{
  "normalize_top_k": false,
  "init_std_router": 0.0311,
  "norm": "layernorm",
  "rope_base": 76600.0,
  "rope_fraction": 0.5,
  "qk_norm": false,
  "init": "trunc",
  "init_std_qkv": 0.0229,
  "init_std_o": 0.0,
  "init_std_down": 0.0,
  "lr": 0.00355,
  "decay_shape": "linear",
  "seq_len": 1024,
  "steps": 6984
}
Below are experts of layer 4 (counted from 0) of a mixture-of-experts language model. Rows are named router (the router's row for the expert), down (a neuron's output weights, with its number) and show model dimensions 0-63. Each number is 128 + 32 x the weight over its row's rms, rounded and kept within 0 to 255. Numbers have three digits each.
After each expert's rows: a language model's description of what the expert responds to. This comes from a sample of Wikipedia text that the model never trained on.

# expert 6
router:133124153149146100144060102102135108117087106070131129156102106105096120134183154121092179156114140113122125142112198125087151189080092135115139155118114107163146068173145143126144143156167126
down0:175088088141116171147193082122200112125120140147091192134105158087086122093133149094164150151189109111112077098139089201067133170119128126185172095117115107130134137125071144151141086090076114
down1:111119117092156184122128122097133151119136145103129117183057125137152121115198186126070135133168109114113147149106093136141139151097125131137112123134131094115097107168127093126124211186147162
down2:109117161104113082173130125159167116114123113204150123151081171129131102141146043157117131178146136097090150106099158150096126153206110156115145195166100131127207122124150092078077065097120134
down3:103084136127080146109113137133105075138095087108120111093119088125158161161154145187182077120122102137175134142109126075088131108067177204114144145133152065121118066173124165115154118103193115
down4:132159100129110153075106170153146149202122144112146106107049135146070118108097128135101122179187104120187150150116122101110110170122144091105090109125061153069092177154117144175148088107109107
down5:160139150152071151150153130119119104166106137111165126096145168116140168086167109186141143068116119079121145120141108104172156135143094165121101111202115092142079191069138149096180117183082119
down6:075201131146186144111136164137115120176175100123080143083136110121159160149175109089110143129211106127105177045135175132080158125163150100187131146090131132176091116121136116138097087114108159
down7:193130139124150152138108101159142112127143152067134127125145138132149184114085125136083166154137152160127117169126150153124138111183127090115164122085120145123142149160134085147170144148200113
down8:110113129131100150142131165155171100064110106053065161107102150136165130190143114042091127127143111136133119160131149121173136137151114151111121175130131159153137133172105124086129140192125189
down9:132127134152134104122131189141100138112197117124146129159157128134102110158165117134090110127181102191026195103151109103083118117127155105113120078105107108160080100128134161124135120083175094
down10:114143072174120101162107057170113125125142128139137141110193131148141134109145120192171116136149109134144085202095167141092149105122142139140145099155114061194159061061137138109140097116197110
down11:162149139129149115101138138092139188101089098099120109148184092137112138147147136202140104109082133154132173114105093129160096168132099173101056150093122145165129088112126134143124123125148131
What it handles: Whole common nouns or early stems after articles and prepositions, e.g. land, war, house, time, per·pe·trators, re·des·ignating.

# expert 3
router:174122159157133153157081110143106128120024142107115138116107113100152154099120115178114122115079148103171149145111170157110107206101131100115156165125106116153151162120152095171133144109185102
down0:135093158166134142135182099124119134147138143127192134182170164122151175103143135115176124135136095083178065154125121099129141171167165134191117161108112188089122062139146151152127142114125037
down1:078141094135123110056155071166136176046127172173076109162160124090109128184136125140119171147152071157143148115186096122100103089130111090074142112114107185113123131134051141099122118124197171
down2:083123104141120152110079110121118113115133092089148138104139157117109165066160133149110118112090127071151114167143134147132090187184099152177162127123087187173124114162171127117172090177137086
down3:091119088142090113156098083115103107063149130096080054126123153161094138126155179114124167176062083188069135178098114131156130106154171129142092129163126091105157152130100094177129113140097129
down4:175141142065146133152104116121198140075108160068125127082132126176148203147055121154103140120156130128070146056146131073076135116076091130112163132206081144118124127171085172139128115071150085
down5:156096160130083168064102148161128097122135174091201151135198133208111090058117105126141109141172155155173111161091142106174182094103060124190137158080118127178116154157195130161118110109105122
down6:085100188131125094182144120146151128132114168114110186161116118162115205117128114122113072116104097146156097143120148148085135102118143102116096131138104089133158135140166188044120163131070112
down7:120153168141096137168083152202069165172114110153094118060128111108158115093188046167105124099165113084078144086103128055156092122113110147133134152123168133091130117115074128126162120133131172
down8:157174131115075123092061118150094116101135139125091078132106105077085157127124163193171136118160158104089045079201124112145105179130102131179136150097115154165147089104113177125111173158149132
down9:141134139111117055165112096170068114103136093147104136139115081132124132084089137154152119084147129083115132134172161080091163119107196170144099137124135101217097148058149097172159107110106126
down10:152102148138114127148171122144110101176117136096119090156126119124174146103143102155126117145127194098170106132168162121178159130091138094125150134125142128124052129075178074095112179218134142
down11:099081150071093172194131107156148098179125138075199131177147111132128163090196124135098061122093118126142104147165080115155126114114195154146185133155136100144186105094125142155119118097141135
What it handles: First digit of years and numbers after a space or bracket (1|779, 2|027), plus opening pieces of unusual words (que|uing, ance|stors).

# expert 5
router:165041165148099098174081140097146091113088120130105123115122188139137121168097086126079177087114142169139143096122149165179157086138187113118112181101118109151126147206121126096089127124107119
down0:117100137210159083091101118099152041113098169126194201176146162119163127144152083116123110156131105097140144101230142185116121131086139164138199170154105160125134116142124090109102107119126082
down1:141106147125208194096146150090141147139181130147115161112171102105164124194147149173151094132126205125081178131089095159183144132112121114099141083157110117049125175093153119135086118109096099
down2:074137078106113092128165133014089151106154112090152153134119138105130138069116161131122121083104125109160133090125096149138135130120186127182121155137145115140040075090103142112200130131131097
down3:185104157092150142135147134128155115143145128137157119082151128042138129090160136119159083140160167140095133139127171125089117152140141150120119109086131118079151143165054116090077023152082133
down4:127133110142100136138133136084149101085097104109201162161111081092100096153164097140109097141173178145178117084209145187116149124148155142127125142081090129094146165129123165134143084125123139
down5:167101112163060141125150144112096101123132170083103128124091120158161089187140141151167177130127127139145179136128063144125232175150159067124166163131063095140107190106122185105138103154215154
down6:115140170106157167136171106164120106163096085127121123155093146160124138120147138147149111085081114122146126145179136112139149152122081124059121099056139207137105110154181104104126205127142092
down7:114121105116123152164131115169123110139090147176118135040125129146099095155167174138110157163183135123094151086083083163169171112202162125128135126172123144111121120109170155107108224155106126
down8:116149111137203141122176102109073164122124142085154158128136140141106148094114093142104177117151136129132162098139175144106162123156137195152071110145103103154119124093151165085081100075171176
down9:133175118148142157091169174149073136181148137105134135154106142122154145094163079089132101121110131150108123149101148146133143120100145131125092141103165075152213123175059136108183131133135108
down10:155135112164153179147133051174115146124183131109074132149147202116136118127107119189168108044145158171157080075153147136154161133122186160050070084084171099131124110117194095152154127140171152
down11:148132060095071106130133142114105153122128154094126138212148101165163153141133154139151120086119123108198137086175121129112192122141113134122162180118147116076127139069145159145092186101166151
What it handles: Header and label words in sports statistics and award tables, such as season, career, Total, Location, Top score, Won, Nominated.

# expert 9
router:132136155121109092160148132101160113076039128077127094062130138135082174114185101158168149108126120096130123144119157121129124192121092086141128138135141192093119158138142130143130167093161155
down0:137109146149170124138086161099112169110072076127088036138142102132105095118082110182079125167153150179089128116183081159097124123121147137126154120136112096118172166150076109127095086113172077
down1:124085130084128121145102082084103066136136136125109108149112125147169080115145102153123110132136125138198159123155104122102171121159124159133111099097103150101157112098208136106144094148123142
down2:151147140101134159159127094150089115150157166093141133113108067102147169088130114103040097160154125147126103127108170177152087128098125063126199137148193110141174163121171174117124088188138104
down3:111097124145159147106113180121104126110099065156070147145178140201112129155068080102124112124164182164084138117144162125116205185115129087135124175101096105134161111145142144099123079175141146
down4:154088137180142122121115150141180169122175092170126140085089161163118148142141083108132119155104152098160173137105172081104120156116098183131157096095066096092110151155194094176102068079114118
down5:111157141097104088146055116088156144161137161174149105150059152123147121087124181142101103137088051144159128131142102105093144126131156125128107138170134097193071124179101119131079135053096154
down6:093112145134103115117143040097115178208148143167112098183061140085153127096153197148110129100176155083151160122136134108076117086132115109156114080120082076132141140146082133093136160114140111
down7:161106170118133108141145144168125206133040132112125183095158210082174129138026124105140165098146125168089159120143146158074139118139121118102109064140123138142099167148058173131138104158177164
down8:093110086093158148101125143124107113143148162148122095110156106155160146070094115114100146104158105120135116150179114065194159027110100133136155144165080153116146124089171137127157117151219111
down9:116107159131177113150126134121151151147071114142133058122121089133142139164130200123117086141199132159098083177195126154082080119119127107115141109122065116156057103096106170143137105173139122
down10:124107072133046092047136134131166112143113132089105181144141204151126088134098116160158135102089146135127116185157163055065167138078125148128129103081127102088117170149107133091117080127167144
down11:104114151140112111111130104103119095111120115091198126150154091111161135133109140130179138165146087118137089131092100080136127178197120100134102113123154049110126127134188106133070151118099155
What it handles: Inner word pieces like en, er, in, ten, often right after a hyphen or apostrophe, e.g. low-|en|ergy, law-|en|forcement, fing|er.

# expert 1
router:128141090115116120066150168106165126153109141149153078065164123119113133080158165097169136029090063145144101086128145123153129114136164136098114127134133136097156143149130097110132132151061181
down0:139167098133181139099138008129080106109163114106174122119127089156162110195116139150139170145081072162121109085097149111121142098188171165164097140124083129167173129162120120112127068119120152
down1:108057212126156217141115102047138143145152156178150075079115065115097117204136098088175123114149119116148104176160080111128129142120077139073133166121154130090154098093148098158148132140109093
down2:130082127143186131185122151127090191156135098102081100121162126107070149145102103117078110120047138162122150143126149140176154077091165090098165114077114156172122171155139146090074168119072122
down3:111131121137132087123086094083118057120136118132130162172131166073175108172102167091086141091093119094126153082107071159125163145119192130119070058149122147153154163081152117158158166156163132
down4:131115138085112102129182123195210161125213092101150127165134126111127110137126096200117180152108194184125147118116124124101132203099124141122169156107088146130111149144121138176143154132150181
down5:153078096120120127095120153152187135114123082163195127093173071115139153072122124101139090110125129104092139073068130151097153115128083125074153134133162155177139101106122204094187152097160124
down6:145185128081148097192137163125096121111127150107160179168118183119117118071103121150146039139128167121068124115145169122129182141132118169057160126162098097131112132159164097107128144169100139
down7:127090097155193124102168182183093131107170108125149143156109104108124110168196163142104092165149161127092166077128141124122113156108202087187085069095163116134130094126111090164070125153117135
down8:117154184150184157134134084121117113107092154158184083103137094063095181111134130146120043242149130095121146118125111156159151089083134069180104124138137167142041125090133139130156128159100067
down9:134100111089125153157175195117155181150106125091136151133107139133093095135107123144106121119102179140151099172137164131161160156156107093137125184110100121130097126133050134089173164066060122
down10:130142088085128155078145152111152115120137109157147120078117000124133059160155151117152147123132071151093175136114154085152138142142171116070142107157138168103153144153086147165101129057143117
down11:093120136103069161103200122159099078148119126130145126113111129159114156078090204129141063112112047176140162008125095140146088120140117164163140115149135134145163154130165123084161105098158118
What it handles: Noun-final pieces, mostly plural -s, plus -ions, -ity, -ers and pronouns like they, them, him, e.g. champion|s, object|ions.

# expert 4
router:153055108139107094146067084120161152136135159127107124117054110091048151136186185152147143128133127102124173115172165103092197111107174142099085165105159148085086136150089150093191105115178152
down0:173092024135115144169247115125080190114148128109136141193182113101164146133127141149160107176121097151150145126146088118104137140156175124119130119158104166161091115072153184086107089136099101
down1:084167141147137114128197123148111129135196107092129191129161087076200112135161130109129107166178106132111154101113176126123088150164161104119143093088133098159131099205122082183145137112164102
down2:113153137142148130089139161107103063148133130122151146120168142131089099131104169134179068150100041150096130108185190112121136182135141050184158170151073092105103213171179148083096147127079107
down3:116114162108073136121141139132150128117117120136116129175118072133153094124170144088138123130099124141073149105091126099198160141163203122151130149131084135125150092184125128125137132138137168
down4:131124108093131137101103163116109147119089155187105148090126025104107128120159153205138138085136147125123116109097124132089137139118138147093132133177128130169125120067171189103130128153109151
down5:062164127120118142113083116120070116150154091169179111107133121111098148156150159145134136121174148152164077069150160182085133114160108130068106093109175118128123115173156159129181132173155191
down6:115120172095098039167128108141178124187113116045138147113101129202185114177114090113136176117108140123104090122152148106154151109166157113119138178173122116161097150101140111141210132133105126
down7:139129141085126118121151187119066120182098036081094138137155138126179121181137129164150143047156146091149125116120165120146066118092127097092104114150175062148177097092155053128203178148173197
down8:112195143152153116111108138150123096129149099135125123161150155105109179141126171114138108096145167162104104102055090180085137120185112075142119175155120188110172157193114166144122171139146134
down9:071104184139141138068105187126105145166139151147150086114122141176146130108102119152117088148112211144038181106136144105194102154102124113171109105085137178134081157122126111179111121175110155
down10:143077103151147121149064128143115145105109110121141128130168124118146134068185080210145190106165059115070124178173098158058089150142119138167128175109108161079166151140107175096104168142172072
down11:105175132135168189118171086110116132074204142182118085159113105128133056072102088118130146158126099081173156099110125123147143133121079150110134115064116192173144130150155081129146116132100125
What it handles: First pieces of words, often capitals or consonant clusters starting names or common words, e.g. s·cr·apped, Qu, comp, Am, D.

# expert 10
router:179144063095126166119086080097189151161087107113157059060075109122075113106163153088171146115135134122122087164124163129036108091144144127105093118142167106108101163142163102123093143108163118
down0:062153141119086125162141160139068137026178158139074072161172129107182118086122130142180152190092124139144128086159140148152080108152119157166103146155098125105097107080161130132132094148146138
down1:132174152117119084205136191106126134160104123163160165176147129103146150112132143204093182125094112166115129127144124193140149126087079161181137164146122133100132155168094159089169130147134149
down2:165198121094112122139122163086161091136157141107104180137169152181022131141157181143149166150095159080155074100172087121048127118155108120174007133100137186097073110113126184145105099114120170
down3:112089096175134122134188149152137163109088101088088145116085185123166095071147082113161031143153123150161094120073142171133132107122204144099182170135158109196111100046157133091084167125090138
down4:118091143109145118160127073120169166090071152117139115105163078137138144193109077095096202139109160137122124153109065123132122161119189117150202136121160168125134157108125133086121124176141084
down5:162152116078101159099141176127121124165074148139118130189158140110111092143116200086136147032123084113079082129134084160120137104132115086172171071143110159145166102109112106168103193124101162
down6:110134115111109114137205109158083136120195155097147111120106165160054130110139090117141139113090113104090104144135192105062137096134100103139094070176113149117137147188126040079099151108157141
down7:110182185082079084128114073121130147106110100089114113167136127119074133086152166131119156119148184157095119079212076163173126065148080138159098088075113138101095151157086124170142162116086099
down8:155149085108075073109100174131125137132158177141089123133141098090085101140114164142154157136130084154100094178145155119153133130139107162130141151104143147116084111119093045136126141113140171
down9:084121130025148102114095126133134161138131166114126116167098170153160100158144129196121133189183162174116094143110091168123133118125119126151105115147109154075144115122102138148094101120107131
down10:077152135172177133058122089123115078050122085116091120148127097130138115085195177156138145109203163172226105097158088122164136168150131208175042139163132103157160140123149114178127123187146113
down11:160102145093085175157114125131137124134099134118161148100143115162132137115149086126103127149100084108169073103073157150106152135110121076105130081216099170196068133131055192139186175165143122
What it handles: Later or final pieces of names and derived words, often place names and adjectives, e.g. Lesot·ho, Gret·na, Nigeria·n, ist, ical.

# expert 13
router:072193108130161093114110113109117143112042111101092148116096110128114167136117100113089143111106108049137133199119115097089164157134125114141167161139141146128081150153092135107147105165127142
down0:120120135119148132103154072096101108110122125151141077131131117139159120154100168134121111146129120153104166160175122081051196111111129203120090142046114168152127176168113121133081081107127103
down1:172058148117155090081084091134092142089149136075162110124167095131194148164170197137166133112166170123160159052128121163148100110158224131122165096156141145076144114169119158125113089134139141
down2:189133102183059092141077081129137099048114125107032127144092092100117136140176100150152097130081137111170133141140125128151137150096143121150115169126050117099208105143122162119184127096115113
down3:109172104104141133107130114114116152147075101141156133170117081087128130123099060113160088124169115131093137160074051145130135112174158178159203069144100150196140132145167075129144174066131154
down4:159087094170106135148168143108180136153131172095138185195208171152188135111151125120110101132103084151065131140160127130094106158138125178092152104124125088124130152089123129102141155112162156
down5:079073115218113119128150098133095102148132067110139103176135060071120129171101111132140168141152164105081123049140149114085108093117187118111182102150113112148070171128138100086103081117155181
down6:077069163136120119185101135121094040169111184099158140142109094145115148120120095175085080149123079092123061176123097035115141089134077149140114083160101111155153137128215136111065136108125133
down7:067132102032122138156110138137149115147093144153114132143134127127100093163188170117131115114113168088153056094107105100182147068120156088135122131193100119093176113214131057138116124098098127
down8:116098178104077136155168154174170144130175134141119142113178136124177114072094082170144117094095136155130086128127145106105173095177106096247109113132125087144149117107145096140179128123138091
down9:146115142121103153152157120143114138133073163103116112151131101134107147159117181112127137141151127170112061071097109121144151117135082064098172084144177150130125135088142127100186145110170093
down10:148126113089190089135106145070170151125107109139142069122134104109165111163128146172136076108217077071150070111166089130191136130115119165113124118142088142205164064165110151101140149053087127
down11:100104124070064136079149155093111165142092145090181152113108081128075094111109094122123156080188130151155149121154083171124136146154091138113101179104139111085100167126159169105148131136160154
What it handles: Articles and quantity words opening a noun phrase, like a, the, one, two, first, several, e.g. no one, a third child.

# expert 8
router:183118145126133122118158110125143146122137165111078164081127190118100137129159121152109121102142196183156149182115139108110193114132102174159147074103116108168163157125096139144176135115128158
down0:149145127122136111128204146212174093236150102129115169119157073134143147127111132098102098108127102117123110069117130146130108129189113107140120137138114121130135184126140149143098088156137130
down1:134073106189108103135126128123111140183071176121128024138077189123089158098065100109076118084161125100123110164146145086155113126171179152151100127119166112121119107155038134124173099172173107
down2:134137087081126176110111124088136141106178176107162138161149105119167146146146173130111186102118111120193144090106100124092142112089104047083121112173079181065136112106131087112159124137170117
down3:099101109128132131160095159165129179095111066138150128170127121166157055155074091122109138126068092144139092081123153198107179119133163059086138076115125171152159105157126114144129101120177101
down4:108153130156169068152135175110177107171105087149148130078185078049109106192078128108131125125165119125125119160130145082138141105104113098140154158117098127189128117112115165173134101168137130
down5:156179160093156078087105121130095169163171125218110109124169081083143094197097133168084109085119136105175170086143113161107097121171134159095122138150106090118143088117133176129153118143113123
down6:186081078079104120116109111155125092104131077118131124120075110157119143183120126125142130146130167094093186052149153090112156194088169121122093151033133174150120140118186150167152189143134159
down7:154143193097142136152116157139182136138168211104121088112121160142151200175139088104189116105135088086177109152072155119231188081101198066181133137111142106194168122162111169122081072080085114
down8:126122097153127109119126115175157107149141130132096145146141174187193173145094168145177107115196127091124124110180152136071098120122150144087116126161148199039126129162071110131118147134126060
down9:153125139121179124148182049062150084147149011176115115072126123146117164183218117103104106101178135097113149194140150104132101133183132139174110138129149082156126107137174057152121157079114105
down10:096078123111156138076129083176128141106119151122116089149084150143105143147073090132143094133144134093128130143155124057186085144123068107144139123145052108140162114168087126140109090176058145
down11:138188135099166090151154175157093161098131092162122195080157157124152094081145093148137161122164128115117059138047123173148168129131084100162143058122119182102153123157092061089123127099107144
What it handles: Second pieces right after a capital letter in names and abbreviations, e.g. G·on·zalez, C·ST, K·De·sktop, E·th·an.

# expert 2
router:197101155238164122045108095112128098184164131073127106076120145119205143125157141100140154091099110086135179092112147155150118127092087122130141110131136084107159128179127122132121109131171086
down0:196099193110146110154082095197157123126150089102090152072097111074144100055148156130137156129183097125159118141113110117097101116170112102128150102172135141150132112167160023125099133181164119
down1:165152167132105071137169122056119165147130086153167098082121123175179118226170182166128183160143122165142219145088146126087186148172165141106169090134155135145103177127083169166090141146146041
down2:154113159154054087077124126102131089099107137196145170133121177116177144159160089110119085204143111142126192099161164128071147084157084191166136154074159082134119139142157145093131191114111100
down3:123081105081124144096090124139118111117092120183126153162130125089086135146097189052133158098182185131141143160143056105141145136079109121141133155112156137128129061167213108157196131118119123
down4:125105143118164108094169128099182137091164130115116099075156169126113143135122129145175112155159076143077133184134147151124063152155128084112147116124080103137117078140130166159181139144042159
down5:123086153133116170094120140177123167152153145121119208178133141036128229136144152158106144092121116120096100119069172115064174168121068122129130109153091086094129140100118118116156095131107183
down6:135132106062126059067089130118152160144170122119148122074188085153119137130138183106127153098101148121102132125098136139127123111213144087131136099110120135032148113097109152121139146149145111
down7:196124167143131150104115119120094098138188078153141142058149106066167165143169121086106110127137121127117123103146150114130134147131092124045121089190106126123121083124160115127174162150136132
down8:163129123097122104156161127152109168058047123154104132171169176075143109132125083173128141130121123107110154148128075113155127128182099137121115187183119105110098147107136150103136089108146109
down9:137156117134107222128108075130075125177104103155155167156153161062110101147098110071121130038016161189133129090161098176120130077066061136117192106186121130140117123114121141130167157126154130
down10:146136097084116133167112153145125146153123120164119083116137118096161133132111105215117171121135114100177162093203110139085152122141114127157112121149134128107128156125104079145192086120120179
down11:205203111159099151163172103122102150139152148137194117185128143178098125083156153156204169126095132173133120162094150132148149048166153109161073179116072130135125206121121120140085120129146130
What it handles: Commas after dates or clauses and the digits inside years and numbers, e.g. 2023, then comma, 19·2·9, ISBN digits.

# expert 12
router:107059113136131053102085153109140112142053081145134065144135102117128101149131152077114147112154134105181141168130167114108188154095073122088148139097112202144123108138089157117136148130129168
down0:156058135174109141141132134114166123141154088091134133179124156181153107067102112100135127171098101099123154093133136165117108094154141099167139173127102156095155142144114156122163140105080132
down1:133110142086086125159201101122109144154099148189151135167094136160147146165126144118103193127087117077143113125060123126083178180108111131125132141158109150137122106127139133092171152098133090
down2:178109112113183121088125136157155123075174117167145176153173177164121116149129082127150122126171114080146126067120136137144130205105113062124113123092147134122186128057088156113104105129038116
down3:106140088109125162151132079222086125075157153157126138142127130136102081146167156086134127142139112113167129109122117136135155141144104115139118098072180174155109165172160111081127093173134138
down4:132117102068159173144132105130064136145068128103116055138113193152125169116137123138106187139175130068160123101084185146161109139150134142128143079192107168115181098147148148154110138104182157
down5:139180104138106123127110112119109131109124134133087188153126118163102172187124130169099191121165119146139139149120107126097108113098113082105119085086133172125118150127092126146128173144125128
down6:137126106176150110154153148067091096166141125144171147127121160041155137098136165170173100119130163082120179151095129124081143095185169143070204097146179161132153113153087071129090160103090143
down7:127131067172098153162137132118132144105143169115124091142118061063103189081185129157136094124103181102087157195138125110165109133140116153146157139130103116073126074172160140136090145139093137
down8:168141161130194104136125140124115160153151184171078166170111149141113110148167177183096149143220129126151149170085098212184133103089124148120158141130123104162151088131138111096131128157172068
down9:152172076121088106133165073082179158148143113095142126093146125107148155126124103161198128151148188072021136096123148134129132146080132153092132089172126135125158087162133169100161135083099088
down10:144136080113118120080103155106122117153157160170094155196091145162135127142110124179162104076111134119151096137136149147111134144103115119150099112102108108130161084130141102120063138102173180
down11:115152142122143058147153073161057132104150106144199086184136112137126166125147137112160121127166166138071115120104129140115135172158182234095125099123158114106096102164101122149117168160118157
What it handles: Middle and ending pieces inside longer words and foreign names, e.g. condu·it, Detro·it, ubiqui·t·ous, Tiner·et·ului, Cy·cle.

# expert 15
router:173135159113123104117148081155172122153050107135145151105067140105094103145063173142143147110162140165177091162163175124069152189095199107137139127105138106101172164136139135108104142096103092
down0:121056101126132189219080198087161146110192054082122111143173098153120109110111118146139078135174105143123130111099140161136146114137115225155154133089201156121115093135147089178127146182096154
down1:147170099068130181145147115123126157157125162113095111126067156142120120151051126094115086210143103161133126057156127119151136118118128134078085171107122116110126152089157149155150153108115116
down2:127124127162110144139124117138126122129178148163090063101166078108119196124082121118122167095156126138142131081155163104110105061147112170101179162155142150179133160166125155092163090132136137
down3:155079114139041085113101087109136154178197113172078145108163143153133112122086127107101095137149156149158111065110153142126183102178157135077175153173184104146090125097112126105090170124123108
down4:110123112131149102104118141143167145088111110207120156133130074175163060100133086126105094082098158135146135100167118127065149088160141158153095109125100094125144168122105141169097157189120171
down5:160151117099078163107115120103208133123075155165157150116100154096140154102096188130167104091162163107148130127160136207083124098104122204176086167156154125064150100075104100103131127157057090
down6:126088124108109075051121139131142160091097102175135169118129121141131199082138142146099193100177149162121137167104195134126127092147148062188141103159078140108108142044145086153138124157150134
down7:153156122128112122165157163108151148090178130139089168155133225155168112153104144107156140144183140135137139087081134116157161085159069118112145180118065201107109150138101134128121117109124153
down8:149112104133104158088178087164103166104152108105191060151092099107107137154162136150216162109238081144174083118175147150148126122117103138110135097178112124156116127140140144144061163141138129
down9:124129123107140161124102177162095133104156099128136170127108092166093156146066182091118059086123125129118102119149113148109128193163129139126095108164100117123116153086094107135057078094118160
down10:130108139146147132115142097093146131163158049083117108139150142118100164135111122140165136092108089129081059135223189147139080122108131174096138139047152096098127177137092161139155060126086154
down11:148145133112071140122104126119109137149126094129101104102079100106164120146142119203171150104129153103138170120109158094175160164066135115183134101104091129184165114090182106196151095132145068
What it handles: Final pieces of proper names and inflected words, such as New York, Zealand, Sun|d|ance, Revisit|ed, Lead|ing.

# expert 11
router:203137136113158155184103120081142141124116102125129140107161150071088107108142137107206163122108088111126085128114159123110093135108143186098191152115161122133122054177117113139125135144149108
down0:161166088167140096111153148119085064167104117183160114136129171159144099137088111136086089201108123146198168090132116162157161159093129164141141087179111110174140128074110092098139103084132159
down1:106139159130162094155173155152144182114088091165148119115105140136186102135138149137198130103092154142135156121133187087133054113169117147110120149170123110139074145074127103085130115154137165
down2:176084176095098090223180109146159100117159092116177169124151164143134153157092120114147098125181123176176123170125122129171059145138136085092147103129129142135131132158128146189082154123136114
down3:088138212118096105116087134169094097090182178087180142139095146128177108129150133137123108074155189109088129061170143077155107077107164058163182100110103143080110144093153143089130099045085153
down4:130161108142132130178094153120109127187104203173121134160144143114082189108124060157070144075135075124109175074151119169116120121126166157110162114142068114137209143102120132181123131195114129
down5:091149131095147117080101105115124200090143089163175099130099141125128179163077117093148161176164164094121126120114102117140136081115124109126082134078147161079136164163157127158153136111122142
down6:146140200143116146097072103104116110130134149067091132093135181094113159056115086169137104179149143102105037067092157107126162154178156097148135150175065182095114176135143069088157165097181186
down7:099078109069100138144100101138079083167158109133183166108091152120126131181125089074121123107153151128091144126096036140121139155131114147097181119123159100119134107143144091101140182135145127
down8:167117102144178093104125109154140098112131132093133111096134098193156093159145109203141139113098143099173098134122121157144125167125166092117148118100068124122160164148132188105096121140100125
down9:170081155183128145152132199094169121174156163126121137173116093108075067134084097146073153148091126163137095154145094118106105043190133100135143140189103171080164104100109143120153133163114081
down10:110172185149116178083126120199087058130150155132165127098149107073174109167113121193185075135129133140136058152134134109149180200093108132095140079119132150152150139158186150162121100184103098
down11:105152103092160176086109124148176125066164115106132151114086089127076133134150087082158154100138123163138117176190127128139183122078113132109067137134105165167113134126091112150109118160117090
What it handles: Prepositions and linking words inside sentences, mostly of, in, to, for, by, with, e.g. population of, framed by, relationship with.

# expert 14
router:131090065167110117141104112121155084149115167123089148087075178102101206097118135132195181149223065170160077107145163135147125149083085146110146058097144107128153149148149156165122096167155079
down0:133078151110119158116149125116184139178134134131195125116071135075150055150116130147114104094097149189092147130180159139138089159163117156102086090139118125132156057106147121134111039118200073
down1:109163138159156160089139092172130093108144154152074185166165118134127138103135149073179070144136160119138160141117172093146104131071150116155136157151147115120172170093132139119117090105124125
down2:154128129157140107143101155130146083139109166153129110127148141155160121071123161121138134106084125119128185249136082133156132169144126169106126097153080199200098119104167160094111199148075164
down3:125158108098071153147066161163161156100164133119115183137093115181127097102116149069138147131112082117143160121115109080133079136144200174157136136043148086133129086148109144166094060161158129
down4:074154064156156080129105113072062115118109111146099117161173107122160146173127148148151158122167120160125093166150110072154179105131170112165122113165088129123170122138118094175112153155067151
down5:146156135115127150061125075097110109121094101059058169102140123072070172082141110167186131103152127112049125116107160209169149092141138134095159133091138125159144120104168128124190130157159092
down6:119070114087123150112076156111135173177166130151102117145123107092132094077145137179090127147153167089188141056179136171174101123162097114135115137043116168186166128126111152173136115098126137
down7:117129122148177198200109147143151129110188167125125067208160155097123190111119158139114150135134145120036169095133094150178171096134157105126102133086121079141122101127177163083135100195083145
down8:130165162114094104146118156125113160074147114094113155089105160079107104123112133122112133161123110123113165124103137119139140089081154107172115089120176105095139176117136134116119121124119185
down9:135202122134057116139134118118139123080082140137141116101094081168086091037111169166139182060152161110158117123146100122149110182139161151090073132125129100162084105160121129134138084083160125
down10:141113101120130163121143194125144080148120140087092182176138165124157187107093164175136080146124159138117122105156137128135088220113134169107115152083155158132153095147170116075174138142136151
down11:122152111166117128106134232085060105101130181087176078158106112148134122171137121153145143090151110118138114146097119139149162151111065115154135167143096178188127123161132126112143085077075099
What it handles: Periods, colons, semicolons and similar marks ending sentences, list labels or abbreviations, e.g. Head coach:, U.S., p. 236.

# expert 7
router:096183160138137139169059106138122110181152128112131171119107101107114151130159144073158158131116082192133062120146088054187125134122088123103134093115129223116084139131086121122137128120143170
down0:046105117099105166164163107144115142167190154103097095118128111116138104112172100166124076146152120114157145173099161137140140123137113130122113107134156079085126170094116178082108115149111167
down1:135110099126111187124077142122127148116125095170036113104126159135123056145142205081067105072077158157123135122098119074110128140136176149128113087124139200120142155118136154109109112135117140
down2:169149074125116164148070069105144173141131113163104161075111112153123112169134089095105150173137183083110091071129083200083183101143190157134130098112095135109147158114174093131109205129164089
down3:118134127098106187163100157109092151087072087155042098098171108138114095117147133132132101149119123142106094136146125137091103085107090148113128171115145180119105134118134167143168177137116174
down4:204142099137139086155088055158120069095089103128107122114144092125048120164094114085138128148134139133126100115100107166112165136170187135124124113130075137095159098200145146166112082136086148
down5:099090158137133197116073131093155135152119189058155074117152115107147146128146160140104113130111150131145131066180133073141187112151130118148121129156109138104177122167100086162085187089146152
down6:105144106180130118151138170134153159151152124132121085155137095160143129110089060150105128075126157076070138099156176162141129114150170159083129127153099133142116124120112145150126082107081070
down7:146139160190137100087131130161061120122093183136160142188137113073178079094128094125134076126123135126101138086081093139056123086149155141143103111141129124175079119074123174129079129125093173
down8:096161159131101084142088151174113140123137220164168132101165108181181078140156120180137096110143128167084151126132111153130117086110117066122063145129095120138103092175121124166128150173098134
down9:186088158133097108153115157150095097083107099088094143111141174073094061117083115125167123160145128153148184071148132119108098098053162125115128100117114111141203065121098132099080133127132143
down10:122119140168130166143116195171149108120141153114122141098119136142116062160148139095137136186169183128132061175097182105074153101124118122149147122209115101102118157131139140133139158133135128
down11:173146119098117062084075129159069111137146122099173173054126109150082146121094114170121114149095154100096133116129107152147150079129103131142085096135140174133111154132112098075184173138095139
What it handles: Blank-space and pipe tokens before numbers in election and census tables, plus signs like −, +, ^{, e.g. Total votes cells.